config.toml
experts_per_token = 3
balance_loss = 0.00012
rope_base = 10000.0
attn_scale = 0.125
tie_embeddings = false
parallel_block = false
init_std_up = 0.02
final_lr_fraction = 0.0
doc_mask = false
Below are experts of layer 7 (counted from 0) of a mixture-of-experts language model. Rows are named router (the router's row for the expert), gate (a neuron's input weights, with its number), up (a neuron's input weights, with its number) and show model dimensions 0-127. Each number is 128 + 24 x the weight over its row's rms, rounded and kept within 0 to 255. Numbers have three digits each.
Before each expert's rows: a language model's description of what the expert responds to. This comes from a sample of Wikipedia text that the model never trained on.

# expert 58
What it handles: Articles and possessives
router:153143121122124122150156116128141141127105119094123093117106121135096151129093103137133129112075161156148134092098148125163121140135097111145107149143116092111171111134142094138142120169109085132095158161120137088169101119111093128088162125115130090121134124149167130097115142172148163104141133134178129116091175145147099110107124125125115088143101154167099090109142110137102126066116
gate0:136138168128111125113118150118110131075126117121095136154201165132102138146105151113097192107137128163152151132126143172132131112101139135146114095123123107149135125122144144161139106123145143110117132115151121122106167141127144146167127153117117128130092130140124100143127145137104191144170145156105123140115088161160107087132087133116165136100124101113153127137112194133163068097136
up0:122121130110162171069174125102141107159118097132154132134138131138118079104133142117112133090139153066124120127135109107098125131139096180104126100119128159139114123102111137141120124082152137115156114114103110144124151128122136159154112096127139086096118110122111166177133132136132101098070105105106125128158093144108138164115105166102156126174153128135113170067138137146138140147157
gate1:097141138115104112090155144094079099141115114147151136124111103142143135125153128158126121086124120131132142120129138089123122176139126142122099110106131139109088110158131150131189153167103146109113094104147162132133162112143121158149115063148089149131111168138146133118133145127137170155141096102120152151141067079086084169126160096105120139124118165154129122141136105141115128164148
up1:160126126130093123127167104131160153118112116136107135123140133113096182171122109142135140106115151146092115111130191119138111163103109093133138141134144111109131117084115188151113083121185113138166114120130153133131136096142106090110108096131101146172129145130083119127170104157143108125119163137107093151117090169123143112140115158135147119121106099110110161142123145081131157111078
gate2:148136114085141129149131120110103159088133132123184129080166133125162152148141115140116097131101106107144126148135123135077098106170121142132148130139163142109140151160122131120150155137165110155148137071131124118119167129109133131171148114172138185155143107092115068093116149151112120142162143131135168095149122118176102132109189163106137125133137104150144152131106142121135124147137
up2:162155131145135142156143150141165150121153154101124149111142200099129160121126131126086140123151128157124105132117149078107119141149149109134148119123146146155160155160126143113142151112106153153159138123113106123127115105116082133144126180147114115119162131094081069103108133109100108177147132163077108125103135128112154130106112085140156131150134161126158141166134092068131149132126
gate3:138185140143157155148128108158127112150104121156134129119128098136128134122136163128094169121116105124101123124135191144119123147127142121127129112079135094111129100124137122118106135144110122079137135105125115136101141154118093189147124128139094142100135148133081129171084088125141131118125154137142121144135143107111102140143086152179111137102100108121186127187132158082188127154156
up3:162160092133077102169124076113106145141126057117092121132098138165126116137110166151093148116154127159148115117117159144107132156140154126132105091139097116099103108141152137127146105166104105099115152124103110105120122120120117136147151109086108128118141125161131141183133132121186099114115139186122137121100130108122114155115094131172141129117147161116106084155142156112111155103139
gate4:114103123138106152139123142073109141155154166147122122152095118157140158131110163142089093175114136133165124142151157145095109133175116146134107157099146138074140168128116129092153093192116109132136151154136123150138117165175129127151127130170126129131137150173087133130120143116143120138130113136101149139112143144149126124198131139172119147134094149107128101104108079107125164144124
up4:129128139129120177102134120088126121112115105147162113127141103149144154137126136094109137125120132097114104126116097174128147078091127136137174117123097174108156122107166087142125140151134090115111152137179133084131105120165106151131120127155127134125097099101109156152123128145115083085183095161075124118102108122133110136155157177129130089130109085103125124073124116147124145124120
gate5:107089132114124127121099131107182130156128138104134135097172132127112133105154163113070123121144166109148095155157151153144093086107147153122131136117129137143101134171088080118110101136162118133106084101116104133110104167096126137161107137168116116143131144133121170131127137151139101120145141187110083144126139156182117121129149092102081154137143113077132111116130133142166125129116
up5:111127110178192133128112134135104135135107098125136129146105110100159126143161117118080123125110169144139069123128098113141145104129123142127098184130147142105140124163093089098126101080132110169140144108168101120125120113102116140162118120137100137107103109123123104130087129133136136103122144164139097114097107174179151078145139123165119147132122103138144169165141116172156098127118
gate6:113149136095105104106138142141173147123161147130116120150092167099112168088131128111126115159131149123129092127135122176132132131113127124132151134070125111076179110161102093131114141125104124140094145122155120083103099137185131134086112154147145117103137113157144140110100076149121131116127121140139134131131132113175121143122161164080159118157111127128109103145178156155144084089132
up6:158140143079136145124103141131123160101102162115115099122140124117100133112153085133160128123088126122145152133111131108130094132183130104132116140165094138131122104187165102143149168164108078118106137153150127119149136172153138122088145164086151152114149118113110119097095173155123146124104162126121148103132140140113116143076116125157062132090134144131122123110120127116079157127101
gate7:105115115145155125103134125144138108110140110139171113142109106146137133173153165134153118141057151130140131138146151129073113110080113149078149133103108190104132138101099124125093108154114162125144111131108113154178100163115140155142081136117158105162127138103122087105156129122111110153169137147150098106153135099119138114161176130142122135130158117102164116133157127148143107168117
up7:127126121125135128115141133130072103168156131164141093134131143138111137107140117097150131135100118073140112117131092115127140108132100123111134155122120117142089135106105098149138183146065132135121122145123175132115121098089153097114119087123080137118167114131122113091116152145154134117132114091099122156125136188121128157170125165073139113119139093159122107094141130120114173155186
gate8:140192161122126107123158123082132108123153132126129145168126098172136117117119115165116140150136100142144121129149132104083118139140126115127142135164087112097135165127104141110117119110143090045136094106102108155086169128108128148166123116150116176112135149162125110112119122119146103111151152107109105172134135155116103102116109107158154107130122110151077117167128151138176102104140
up8:116123125127152116102103120145183108106168115118133134101114170146132131124123171110120113151143101116144111129147150180098124091145148162104142123123119163152119146096165112136096106121144166133132158127076101132136084081105158137101122167132156127109162082096119152184163088128109135105101126142160142101120164145121164134141111104126124154137116085139153132096126158116165109161145
gate9:134128114125087112123133121101135144161141163136117137091088137148115157097130097137100168188116135137150108129137096102156122136111075092135117078150130148116153141146147144135152152184099112110114118105123109152098143135142162149097117091138152158084113164189152132159128161112140165094114135096141112133142111145109121117153171161122135145072141133128167101144130147147107129121137
up9:153156106102146147161137146144139116070108098147145124122115128101124135158131107125107147100103097132110143132115144122110201127141141158150127112089143136136113118101137194166132131078142168081118168120118089105128121128099134158145136113113111142146092119099111138117114193117124128147165125166144160118156091131135163099118146161110090159086146116135150152119094142110122150116143
gate10:136136106134162134147133121109090102169123154144124136164135082088126134115111138121122106119143074121105087114118109116137158121126103104151117198126165114102142120116160135098104159116059106121127119108104119139128131133123116154177133096158132139120131150119123114104170157158109132110073089086134125123113122103147144128128147171179110140152100107156111130171126116112182132130157
up10:150139146132142108127165084137152111135102170167110148123107104130109113127113134107143106111114139130125129111116112125158084090124119086147135136098118125113102124094166135120135132148061061065125126131126120133128150134087132118130138121110127133114067139130110113129167122177160155106069136105113170122153114095154093095109111138163100130118128071131119111129142097136124160128105
gate11:125186139141105114105152113150108129134175109097115075135115143072118142146098142150134099146160136141111112114129120122131167188128105153135147139113133113087166136128096147114144150115121118174122135150117135122118090135130131129143121126182087111128130125174134165098136080144162126102128131131134124184140148095097142183118116163102116121114097171090149133149125133124116125158174
up11:141097143116129147117092179112139156088117165123135147147158107165143096084160123095132128138160079137084119146132149128111124093079128149129116136144117104131144108101154130130095134088165146111145128101105129138124134150159116089137138161110162136126164114111118121133114143102123128118141160168134071083077126171126168112144102109149147129171165131127121124110121123119191103124101
gate12:129112154121109139172130129126124135160179091139166111113146107118118090093132145098121145126106115093125139132103125165147130112104095125172127123118179089152112151126052103138129106161093155106157114126157111152115149113166132130120115084152113094122097152117102104111131126102189137149151097123122142112126128061149113157117130146111137095137134110132165084124104126112149143161147
up12:121115140084138082120139130112130128121137150162103152135161087165130112094104125122125178092144145128140162142143143101111114164156155194119110137152200101130109094139123144140079105118166125140116156129110089134151147159119138119132128120135144146125158128154115140154095188125170073151115147163146129116121086133133152119107121132093104149121133104113149130110145157130147124092097
gate13:110135121085130129158149130088159149112154156121085157123138111146093124106149137074109099125132140074140108164158149110157111068099129144128135132183106173154142142156108112154144168127119106163113119150121118145129120087141101091181110164136133110145121136138141161171128173106176140151110130126137136130127117104127121158113160159106154101129125107107129131138110115102120085143095
up13:145153087172134138087108123146128131148163116108134154103117115117113134136131139143123095148133149104173122117109148154163130163127150136111102134103115147124111127083090133124074147151100107156115113133146155143089134128097142141096131117127135149137150150125178105076111104087115103175120109145147102129082141132066125138128103099144101143095096147124073184101160122103124118144107
gate14:115174119131153106105122119119178077140111117124146130108122085143129161125102123114116157120076126127153109134146168158103157142120170157105133104135158070135125159114135131151109140098194092125115166123123111136126136199132131123136120167083128144139121144141141144150104126142128166128150152146194149123114150137122101113143165132132147177165123125142141122110147145107161097118141
up14:137125154117111118134110124142125153109144111115146133166135144122138102135146114170186097146167103132101194137115107107146160133152112115105123160163131127125131062118117172121167098141091144092166123120087092125115142084111134143116113098140114126125143119124128127111117193129127127108121167134105088142138163106153156148074120098112123140108128112084168155127085154140100120117117
gate15:133185139099151157156088133131145110082119129170149165106112143136126192140135110148132105127116117145116127137134129143076185157072121107101151176156125105139110096082124112124066104086117109114131080093131115133097164126132118122130126091127152136140110141110154115139142095108132155108146129121126137148143148115177110121152111121147089117152144111127151143173132129134134143121163
up15:124150117129123125139121164143103129149128117099080123148143161146144117108120145122134109135176098146108080126131142158118149116099176135145067180142178098111152112143123157114155092107126167126150144146127122132127092114098107127143127161115106115127125140135103147125133126151138138107106164143152143115136133162123124133164090174134165171119079092107131191145138110103147104187108
gate16:141135102117171171142153117162127154143109128087107123173118150117077099150132109145136143132132140148148128121129122141126139140161140135115126112130162117157086114108151118105142103165110108110104115129164108161107145158116145111137124177130123124122131101097120159132142152140100116107059156114136149117155129140130114109128075058131108163162118084111113170106107123053142148108132
up16:106127119131137140093176139136135150170119101137104114107117140125092088115128161136171137109173095116110133121127100153156135176120133156123102157105089107120109146110145112152134142134079156096124164134139115166135133097109115128114128136098108135114139126100121142061133111114121127111048165121125154146166137133102105120078085156164110117077150098131094123106126124109139148133141
gate17:128173179151076142091104142151180116175113153078124114160134096065120114130132116096138133103141122124134111118110149131112154154131159154111136109127124131109124117124104140098141104129126147098149119141181113160149090129092120130164141117144129101100133179099070129129078113125126147136150149148134103101105114164118082133127144107153132109141115131178102160130111114102154109135121
up17:101072101160166116102160135150121128101110110110120173133138164124161106136153156146099109087128116115111121117124120112136124090124162124124089126050140115161125152123153115143128083088122144155095141107124113161107124130126129156138150134152104134121149125119115143110059141087096082141108117144151144128139117114097158075103129107154155167106076131119127139120124151132087139135122
gate18:118134157096088117134152129088116138150130135113152093170145144096129133114139128116128103160152172135141130116152125158112105135162156137132088096139092098099117150129112117128140127124108138167104143070092136149127106127119117126121095105143064100113179148160094127104149133162158089099097166133130140154155162126106120157131089111115139104159118106091087111151147096095140149146155
up18:142114159143118110128132094083120080140152128127174098136122108150105136138157150130123099162144143096127130123149116104116113162127110126128123140127134173112122159109086130149116110143152104168127117142163136119092156171105140123102115125134092130143148141112120105122119090146192160142181070120110133129118143110116117142139116190146137104095155133136154141102116084159069163156162
gate19:134111160131137094130146118148165151149103153105110154171137121156131154105146085136110188116123151133133142124130148158099190123168152180102141100105133133147110122132129124157143109140129142135146127133151108157140167142119134150111115147117128113135141145169081154151157189130126117134103133158145156105175155163142188124110119086126103152079119109101140113116104138120150116151170
up19:128133111198141071099112188148100167145137154141071146112146130127124138126128179093143114161147137121118140143135134102094110137092140108118104126120088176109095156091104142144126138097148145116147132131103140132111105143141130115119116154120166157103157083105148140144165111141108096124111096133114101099139125126116172114159134161109136138119164126134124179146102142160152143161110
gate20:126152123142124133089162140113138158100137108145114135133121128096095167155101134116172119132145125105140166102110139148163172123133113125159150130097132134092132135138151115103178098162126146189149161134120144103082165089127106134138119130129150101145150118152131126100145150146069158118132187131136152111118152089130094131140156143142130135107075113108125142183100165081113144126127
up20:126104112099126147117122142146158152091119104156126109135112137093148120143141117097155068152160123066092108125124131116202099134127110135114125114114148129134147124145117147102130070167144146159135161127119131090103126102178108132109114121129130121129094138128131125131138172144109127101147144162119136124125093081139129137110137125084129132188102130134144123161128157158049099115147
gate21:117134132118125152148157145108177120141126138103097139161129110153171166108115144139131123189088136180167125129131123146124122058135133126114128140132083115131111110139074107134117137163113115127126163129152102114162095132148134137128138148095134168131132152105136104115153109157111169131118101083151110170159149156113084101161145094150173135115114143105092110114102091143115117095133
up21:124147124151100107104111115104120121084158142144128123097136167134125105105134158164112123132151164137155137122128137098107108209115131099155165134109117166093135133173101141107135134138145139202105138141132104144070128153124128143122125155150180123114113127162111138134119138107146118136123124154110107085136160112144163145156154156146094147101085129116157103154169139153123109172113
gate22:121124134146160148127131132181152141097139144134090138136130121088177173101137137170184132120103109135132159138145184122082165116163146132128159150118159155152139128161112130142135204127149119132133172116118125116171118139132128163128127154113137147110132169122122116085126126115128164151176140099154117111118148145142121093152142099136152163151098094155153110169116117130114117162131
up22:129124174139099134157132098132117088151148148120110160148132136144168100135115184141078160123199119117139153136147112105095116165095114116122113122141134128125086152134125141137142126101121139087105133113153137155124103113144162127129086127162112116134136097109139152159143133109129126152122103075121103159184110099093143151113105163123097136138127117134111098118125146100156207107116
gate23:094138089085085157151125132158126140131102183107148135100159121129138146133149158137129132170137142126163106126132161135101131141095144101103092122158159160112140158083115154124139120129125110087120188131152041130114097108127108117127126152104116134113147097114111102138102119106126128118114127120092114078136084116117140102099166139121123124155156123134075112098151132098102111137121
up23:118107095115143116131132124122156132123125130146114106155148135152124136107171135102094098141128082138127106131157125145129067164110152108096118207146150183104097120151125120101072158123116118136122091121087130118086108136138120141143112146111115178128098108091143159103121130143107154132113096142134047140106129087120162158160145109135138124131096120115128155119123124141156117161142
gate24:128146104149142132181128106130154139157107108090118158175112141143125186103136127107098117103138096107110155140114100131072161182146161133154083131129132126110160133171130094137114121101119098107082094140110128118134133143127150092156127134130089116133151141147107135119098142143123115116124135136152131140099146152098118129153126134116124118129099106159095159131059105120202135163146
up24:142109174125084102159140133123120116103092147151125108121081130131128149155091096149122100100096148140126143114117120096151116157090162188141137107098127127127166140139147129108120085091104109146102148107129153119139121107162103099107135126148163140149117135188126135129115111185121127079142143103170120114118155100153097100151178158115103103124103095129127106122101113116172122118112
gate25:104138149165153161135161117132148122150131143149128114117095165065112141131122107122141137117158152118130155123111141090135161164131128120144129120126136197129082130121153146169168109136153128126097112129137127133150111172147135175118146085171112132149097114077100128130109073142163162085144117121115113113122118135119108116107114116141110124137123139129132161149121102152113148198188
up25:131088101139101102153095117158136159104138152132190091120123119145127139119163172074149101180122135109133131121135171136123124116125123150133115142101089178072111097150074089141122083141123117166117132123138160092134151111150092113137118176109121109105100124098156136117140083103117147154161150133110136141111129136107115151161166140125145120146125143144154134125110100127099137164126
gate26:147107089100126135163146111140081153112079148131101118122105201149137133135137134125100096120124099083108140125113116132152128120153161144111131129107125080113113115142162137158120090160076114124102130129125164098131139143108158104107147062080128117131113169121080108112104120130152106103092125129134187129159118124136113118121140120132135111126146124138128162105155179131091169115128
up26:112160154164144137110119126179176120146149127120097108080121149133135116133118143124169118143120165139125140119128161158088120056077098172098102122161101147128125113071096120137087109151137132144133154150141143140148106111130114120081127156147190130082110149100138156127131115122113159118157168144106089164119165122135119119136126146108147111160119144105146134119161129126109119128115
gate27:109099163121115107130124151118168088161165148159138141092110101112139169130110142145117144135139169100100139140154160137096110141098116126101119146146140131125121137124134154136093088169143100114128135100135152146099142113140130115095130125108122159062130132107151081121146084138133176098175112088127111133124120126156095129183169135103120097173164116160154119139102105135166153115121
up27:138104144142162109111145138129120118149135118121116099179162163140146124090131159144125108077181097112114112126142084095122135169111143111101137113156107146141106149126114133109112143114119138155151106135115092101134114134123147159150109111122121134140097088115123122152141155119103068160195149144123172133116097140101157165103102133115119131115120141109148163169159123148099170170178
gate28:149113193071142114131145097146173152109101123150091148125125155145133103134144120145121129108147164089114118124142127110153107138099121101125101108113158131111102137136135141120153132174146107145087125118112087121111134132169122139134122111153112118128097146143100165132159128154103162125082068117094173125151099102091107150122107171092161122096099131124135108147124158128075116163140
up28:119154144167125132127152134147145102091142089141170125115117157085127121131145117124117163131168110163104137130145136106101148093152151133137175114115118137158104111139144125144140133077138147087151147093139116102135082124124113187150098144100109151127116118090108126137149107168134166145192093116142169134157113117112122124122152136163154128110131116111153107147126096110079139194101
gate29:156063106130164122147163102143149127159123147140159172159148109131098105145130130146132128203161140130141121128118128120136106136136165152117114135096122143127124119140130092130095127173103122128139115111138115069127145114115144150148131138112156141165125125133092120143123128136169115098114167095133164145154131097161107131122097146170154129082133128102163150144190154079105155126163
up29:115106135152133122103139156146127100084150163133136094120108159127132112122138128160165127129137173111122160132142133164128136112083149120119134073118155169098109136107153157147178145097105167103143094102114094080124114101134140147159110135131144082132094078106150148105127126131162158136145129163097155121122135106155163104110139153111118107120179119103133131107120138125144155067169
gate30:115120124112141081095154122155159106106173158145147117103114156079103149132103102113189135158101150120087135125151124141148146133093104134138118141080134158118127131113166069148130156135125124163109148124145128101133150106195105111103130143127127182147143094128135137131110116142117133094117149114140147155147158101153107133142140165078138107193112124111160130118109148144126109114149
up30:134076149138124121143148120130122094123157136127178119086145106122082128143103144108114153197152146116127126117143097099156087135146105127149108134124137135162100156107158088126097105165106128148119141150124121146149162089127108141160103101168144158140149138143144135147132140164179135088140131084078128181160145102107121109136122177099102118130138116114153128114120125156114102141163
gate31:154194142135160130099183143119150153155114071132139113125129120141065109115150133129122136126111139122112109137167102133132111120086151152107121134126113103099107135166124099131130151165131132132158126096096105108125161148150152138147075138139101115132154121158090141116118139135135136100163172176130114177126130109117132101151094141081172090101141153162128113115140137142163139088139
up31:111090088103140107175112113112118159103169129112102150101105134126185133137102142120162128155183135129114162137120136132124152167137102129136114149138078169126113145104113140139153094111098191142101098155143147148145141119160129094105146119150151127158098144116145134192139158117148122139074132115118180125113114095107102155113155109135127131136141124131176151159137155151126118122145